config = dict(
    lr_router=0.000338,
    norm='layernorm',
    tie_embeddings=True,
    optimizer='soap_variant',
    batch_tokens=65536,
)
Below are experts of layer 7 (counted from 0) of a mixture-of-experts language model. Rows are named router (the router's row for the expert), gate (a neuron's input weights, with its number), up (a neuron's input weights, with its number), down (a neuron's output weights, with its number) and show model dimensions 0-255. Each number is 128 + 24 x the weight over its row's rms, rounded and kept within 0 to 255. Numbers have three digits each.
After each expert's rows: a language model's description of what the expert responds to. This comes from a sample of Wikipedia text that the model never trained on.

# expert 9
router:143144139160103130090089129147119113105110112118122126090142141136152137107130158114180115106100101122115119092101131137126092096096148145082162159094148103152151113101121108112105143138099154140140095169081122117122129107109168172125128104114154105120142142148154120103169105142124114091094125135152131087158164160136137136150110137125117123113109123158114165127127101114116139137155123098139153124109123116171129145086159125115117129168124100111142094091161097115079153107125116143141152107123135145104096183135111126134150146158140132133108102149164177126151100157136142110100155179113095183128101142137108151139156144135123145123122113116154133123099110125133112154162162125104076091136167092081165103142102129121114050127156163120120165152135084103114124182150118
gate0:138140154139075104091111131122136126091174102112157142079099115158131106103129145140156102132167130107095106099104096138075119159159106149174125119115148117101128142126116112139124181108122171097082163156146144177153112127106134179138124167159125057132120097129129101082137090125132127151166153123116131115146131129100156146120145150086162095133135138138099151100131109164134155122119148131081102089119140148159147094149144144129135109141149129128147132073153093141125131149115071095133136118109150116099149166121142144149120113120175120112134105124096114141102102118154118112142095154098119121139128128156114106147135140105151141148156128174109144128092135168137112168160135102144103155129144155143130115129152140162141087086177135111162085140139135081143119142110108
up0:129141134136071102087113117125142116105176110115174146091083118151115109100141152129154110112157139118111109117115122128057128178153125139162138121121144120088139147145109104137133193124107174134097162142155159168126127128113150149131115157154122067138114105111137105085132106101112112135168147145094124107157124138086180150109120133093137088132119121141090160113147091148151151112115141126075123124109152141155158116129124165129126112161134139130125132069162085144129125146120058129140123133111144113108151175123129147145119116130143123074158102130105099143104121116122126120121105155116111126151152120153118099141123138115151145153155130170100154153113135148150126170145145095136122138117141146143146095125133119134150074082158178094172095130132130092136106160118096
down0:138139082100126099142087137117145153157140108079181131109153092155123142154130158131152077116114133115120104154114122140150119135137095138134114130134175108115160114129093139167125136141107106141130181140140148119157132098133136100087118135145150114154120167090094108129106152076088098150156135098126126153129125092144108111134116162107162129162136131127086114123082139116135132126130115142070163152054101088098139143111160145085110160152144149092110146141171119129120149126153148181098125134117152136139143139116155211130142119113127144134163118154092105150150117139133121095135116148111134086173151127180107150117087134112122144092134134168116123136078145158146136139156129138125132114129126151164161112132131120124119121102132162159165111154122129152145121141188117
Surname endings. Middle or final pieces of personal surnames, often Germanic or Scottish, such as Mack-enz-ie, Beethov-en, G-ott-esman, Balf-our.

# expert 11
router:111102132146089084130080125154110121156073130121132103195118154130092114135138117176134139107123145101122145168143131107130105152081146155143175110124128126160148093103128106100110092104148165100127082134088135144140135131164114111118152120123109115124122151142096121123095192125110112131131162092142175121100105166115144125152108138181148103144122143143135145087127142106110169122115135117110131126141100127123104087168138166135117148126143129088113125181120126136138178120112081123131107140147133100096162099157092113153126130140170125134116144127113107104132167153112125147123131153140159117122129103130118156117140138136110096097128133111096151117170111168134155154119109138116157116136098120093154144162144155156089154151105096174062157131137092137128174102122076
gate0:100127181130099180115133141162116160149133140137102131109125130129107099077128150104144119133123150109153104150170110121089117125133132126145141110110149111121123118084158100153168147061104141130143144155114152137104097162110162125117161133090127121118161096145116115120090147182167095135101124117119121144151117179109151104134155105128131109110137103142151132142158135139138144125100103154114134153112147132155141086114132097105112120101155162090168107130153130174155133119074122172104153147164110125177143119133097124110102136144085157127076137116128145142152134145146128119130126127125136140133097113132103106156088151090142141145090100109160181117156114147085152128139136132110118181109078111139102121094100138148106102162141122169073124150115076095151166157120143
up0:113131180131092172134128154138116141156112147142110128107141136141100108084114145108142124117119146112149127133177092138103125140124135122147133120125133115110127119097156115150188139068125132126136141153115177130117102136105145151135172135074107129126162098164135120120077145174163120140133130118126120170162133176107169111133153124125110121119134092147171135147147141157140154125101088155105139156124127130161121088115119087113100128130150158098161097145156125170150121118085126167105145124147084131166158084124121153145089141170070157141106125124135142123146136155149109125133132151117125132135099099126115106154082152074146124139103115119143158134146127149067164135138137126102129167117078112140098121117101130153082093152143121170081098145095098116131158165118149
down0:114086103131121117137106142139129133149139175124129089148110122183085112120127111111112140127130118144152111162142109170107095119134171148125112131116149136140159167099128116152135121117175128108151141140098107184154114167147131129120170068099110113119186103102113126114104123125152133153134102107122134135120101154119166119163173147135129114139094092103125189111103163112126105124068162127153102091135171136141116107119154081083148149131124135111116116159126145142083128134135138127128158084137098150120103073147117140114138080113122116111116100163113118129122191103170132110086093136151181123117119106109083118113112112139137101113101124160176138086117124175128120174138118135092132114119105138117112141109130132141120142147153102142158139142090100134154150152170141
Auxiliary and linking verbs. Auxiliary verbs and forms of be/have after subjects or modals, such as was, had been, would be, came to be, often in census text.

# expert 30
router:173102140157123132088114124124161139143103151149130127124142174125165165157121149139112165104099165174121158127149129128113151144113119118105064130150111118103179112111102078143181105146125109125102154118142171112078128120115137101127115123155104104101131167112131157136154140095148118110128124161106137128111080095120142107140118138119112151148167147094129148132081110158107114121159146128163116127124137158108134113100102155118140081172134166133119142160111106131110126142136076147149125168120110114137100138109110144127084094111122162106125122137089135115143128155131088133144114096132145168146102182139094145159141081118152074119139139120158151133186165110133110111114150126095170143195127133107131141169113117146145115120145126154120143114074084117127140140099103
gate0:115108137146110108166162147132129122083107122137154141126122154081128119120136083153073148119150139154158139117137134131115094140081103124122118140132157104119126161155129158131123185098122163123129129137116162163107101071141111121155148138155092127128146182113132084141100145146115097092149097106129118164140134111105154087117140118160160124127151110141111122097088151120150151115113093124119150119097122098089127104130136106151116136120121135108175170149118120111142100178160087069121115162099174085068131098125133131093143140140152143137121104127141116151150110167131109079132154166186121132166090143099097101115157163100106135136115131140142127106138169132165122141131124130125138125129128105095119101117100132139130126102169136179166120152165093143143098130113169
up0:118089129163122115161158125126129145091080117142142161135147127062130120130106090154076142136134161127157139122123129133105126137106123116106116148154169121083109154153147156136112169105133157137115128140110134168098114081131116123160157117142087138125151196087118097162093126155125099099154095110179132170134138122083155101120139108174183138107143109134091132082086153132123155115133118137112150096093128087092099116130141109120124141136148137105170170154134124111135103171167113080089121179097154109081148109120117117091141137134141139133113102144145123160162091136109125094139160143160116134154116131111105126126161148104104138146116160135152150102147148120167101155120138126124105148123142103101131093117106141122125147116160135175148124148147101123152095113123143
down0:130110138143151151106134132121073128144146129146123155122167151135138124119121180135075106107125087100114147139106105107073116117118151134126125117160143118152138120134156112148107135127159145158162136121076170125124097139096131148152145129098099118156134140135082071150113139107107124119101137102128118147095116155112141152105112177149146153160126118088132115137161158099125092161145167102187158112111101117167119138126082158083112100141134123115129145104083118094134124168141152145105135104133097133135182083168114137111122120095169163128166165165123133149150169135112152142114100106103134126142113165085115116131115142085153153074122104139110138109125153132150098137167157178111108090101086118121147144146122104128148118115117109144136151144126126120168086135171151
Table cell separators. Pipe characters starting or separating table rows and cells, especially in chart positions, sports results and medal tables, plus Billboard, Density, Website.

# expert 63
router:171081161188170109123128132123101113110136119109148150121127140135136163114075135118142148112103122149128134088143116124133117128138144134135156127151125138145126138116179077106165157131120139157079181105121146097148112154119150140127100173143165110145146141128121152140148100148140110135117145091137146175179106167135131118179121089137132127120172144117115132114132148090129133116180150116116117107148113118099110163159075078126127130122115091097169111128120066142080107118134114140117121126155146130125131104159140127111133143093136117169144098133121100160114125126105160121100142144137103077145099130152140089155118104170155127109142077124140095148103114129164131115145159118111120116122149176159114123084188123155108080095107136135156121088117156145105120151158113
gate0:128143118154115140090138146128149109110115108113150130096128097126124166119124076151104152113132106148178141138141108076152102136128159111140123100102120106123104100143125102143066131144133138171149126132128134100132172113129136161165088160143169146131130146145132112106136149134129065105131146144100175140144121170126131087104092082126152149154107140105141117165201151115087070111150145153070145144130137102145130143147088116100078128124111138119107132181113091132103139110141157153131147127102114138135151095151136101140143131107090137136132131201133147146120123200126180106112126111134102122090127108131110102161124106106166115133126124114119135160111135133125106160120128124119107094118137147132135135135174056140132102120120134108118121165148148103132114142127085
up0:118143130160117121097140141132153087110114119107151148094111099110137159126125100155118146105129102140151139138160106081152084130142148126135132105097119115110104092141131105146063124131156139156150119134115143110145183108137150174151092125132165133121119150155117123107136129150113043105134156142088178143139106154130149090102090078130154137147088130091126117149183153126081081112153143133079167134126121103143138133157086097095067129132132134121124132178125100142106140119140156152133144132114115126130128097148154117127148139120103141146152112200140144143137140185138180123113123121157096119102130113127113119151133126136165118125131118126108124167105142126143116172103121117108095110109145154133122124140162054149133112125129143111113110151133172100112122156137089
down0:114145135101150058109132068154121125097132105132126105110146136122114154194133098106095158122158128089122111142088127097121161113166154161138116129128169098160114143122162127157148114119169155123155135123125123146119146134154124094132119109123140154133128124090141142137104164101114134104093147128123100111128133113142104173130120141104161104159156098109169098152114116099108143141148106118123097074181125122128127122151128086099150155111169099168125127133128154123101128115129126143108098161153155151138139116114064098143190115161095115101109141136155128121130109078171109119123137135131103154085132154142139140100125114198128126134199111105127128160078109127174102142118124127107118101104183120129135095155128116139121149128124149121123120083120138114147106091136155
Inner syllables of foreign words. Middle syllables of place names and foreign words, such as Mus-ko-gee, Ph-ara-onen, West-min-ster, Wał-br-zych; also 20 in years.

# expert 19
router:114115098155138124139146114155117164119095147105129135098109094141106164159116122114137118120109140141125163152131101172128160165124142134118115100096138068159150157126110148106112098139075115115084172108136136170132130127117166178106114087135120147108155126131153119159079146082107154122153076124134168159123120129133087145140135122124108116103111123107120132148152096153147136121113081135153150127147138118172143105150169118101121144099085085111094075129151160127139101083160122128114121148102113126119163128162145144127090151101147149093138123125117161163143158135151098084119151152097138104174115098141085129138109141133150145143147110138095135078140149120088141100155130143156091154157102146135180139131127157140119147124128150097110109154170161095151133123176143
gate0:174141125166134115112124152142122189156114124141130089120116144089073099130158105163130086124160167131142143117136089110154130123130105115086142124108145084163111156134145114138103118128123104136092114153139120113147088119093184171118097156098116106148114130142130172156172129131177194150127110164131148112119137103133072142164140136128147124156136147168111134162118102097212118095133129160081133138121124130128138109130166112111112137113122112141136117097138153136118148140119159083141137148112089156081119119136095115097134136133122145128128126111109168146139131144151112110099117091137144134111097116151140110140131132154156140146122107120130102114161132103101108158143115109143135115132105197095102147129137142113132101105096167078148164189125141118143086135121146
up0:166142134147122112121107137131130192149124128118113101127118139092070087136143122160128096136179154121135137092130092116133145123134097112089116142104155080141098122140141118148097108134127086140098131184137129110133105113105170165119124148109143123163124143140141186134170129128161199168148122166132134122124119131130071159158161117115131112132153162165094154160116112111193138099116135135099136117108129128122131122133147116107132112116118104142144117108148146143111149152122147068108159136142097175069134099140089115098132129113137151130128121133109158134130148120130110133118122089144136143118095098154138113153123134146147146149131105130133100110159113102104088174131113099139132108136110186104122139148143136124134099099079150085141188194117164134158101146133140
down0:142139142126133118134083090126106138134150120084110115115091105085122142159131185160099106154099141141173127157076130107079103119090126126087082115108152131140123159140148152160146115168145130086146123132112151149091138124136126111087138117145104160130120151107140101124178135108149121168116099114150084064139151099138165106171127144118126136129110162120138135163123076135141177131135119142156154128161111134120127138125174131097128123155124152151129124110119161112131106087175098127119121119110128122113141124198133121140138102127144138113118144151169148148149128126157116160142141144148097163160131078121173157080105112143093103151130142124130130140098124109128125145073116127107135063150099081121098156185121111120144114136137133151091133126135139107126097161151131
Section and title starts. Tokens starting a new block after blank lines: = of article titles, == headings, table-row pipes, paragraph breaks, and "the".

# expert 17
router:127133099151116202157167108097119135115140106131148083085158139166139132122152135091153123160180145122136176150093156129132134153125134115107151132131145100114112150089141147122116151112115113151147101120105128116097103106092097134150120145127152133155115165104155089184151089093156118141098156156086125126165124162155122111141115090119127134141131132131157134060130118145147114147120151098109103089137156140138095102125132124116137158095158129155086151091107105077114122118109116142178128140107114115129142139116158138147131077144155135127131122104080122096132146100114167183137099155178104152104154115141124098152156090147153142145137100108105090129153113113101103169135162106139105137111110134074123125122138141091147118093108143150096121169144122110149132129094143
gate0:135136138085099140108142186113117135119111130133134093106102092125163125134089120134151110086155136115137132129075118152125100159118120102107141124102086130114124108123108105140149124118136112140154071139110161120114137148149099119111126091130125131107095148132157107105130068118091131104134169142134131134151130167120143120134097120148157133167118134153161084107182138117138128176147141143065083158085178132148154103094146151183119158146161147178094157127104118098097107131149138173151109099127170115149178136131124091096148152094127143149103140112124152117129140151147096104138096109152152139140115122097166104103123111134144124111150099136121138129114117143128128139103143133149106115171143122144149148107152108143108138153179152143176103177102086115148086136109163
up0:122162150090083160139136171087108143112120130120138115079128090150177139116121129138142096085165131144151174102124106146140106169120126108110134139124096134125138127127119086125149139123140115131126088119111159127097147139124106099129094078145102111104103138152140091109121088103091111117155166136105132117152151158121132134124091125138134150117111118166160112115179159121122107159152136128076077121088161152145148108110161146194123152129139141160079127115091112080103120165155133170144085129098172109160173154148114081111109138101157138141105117135133154089100159152135121125150112130132129139129102139087175098111133131124169094107168105132116139120121167148123131119125108118153103133165143141132144151111154130138095137151156125127163100172100106127143119134100161
down0:147138091119123111128161108113153112123114201140131110156113099126146159114108144108118141108112096120169137093146106118158128161107068113158094129117115096120137162142161153120125118163122150131111163186150094131153169124123110155152172155126169120117159131116114124133118098180118158120129131138107138110123130109129162119115083158154113126114124128137125122146136109147128123115135108095095083141099126159114098083153118078115157105162108159104104153108123082131140116135108110097097139119133106162127094173118129145092143092130147118140150104138134147111074162144083105080144113139104132136139118114136109119083131133136155131131168137158159152120111124129149164128105135147138149209130097094122152181119141128128163140090142103125086132111117148163100137113068105
Plural and name endings. Word-final suffix pieces, mostly plural or agent endings on nouns and surnames, such as -ers, -ins, -ies, -is, plus joining and or &.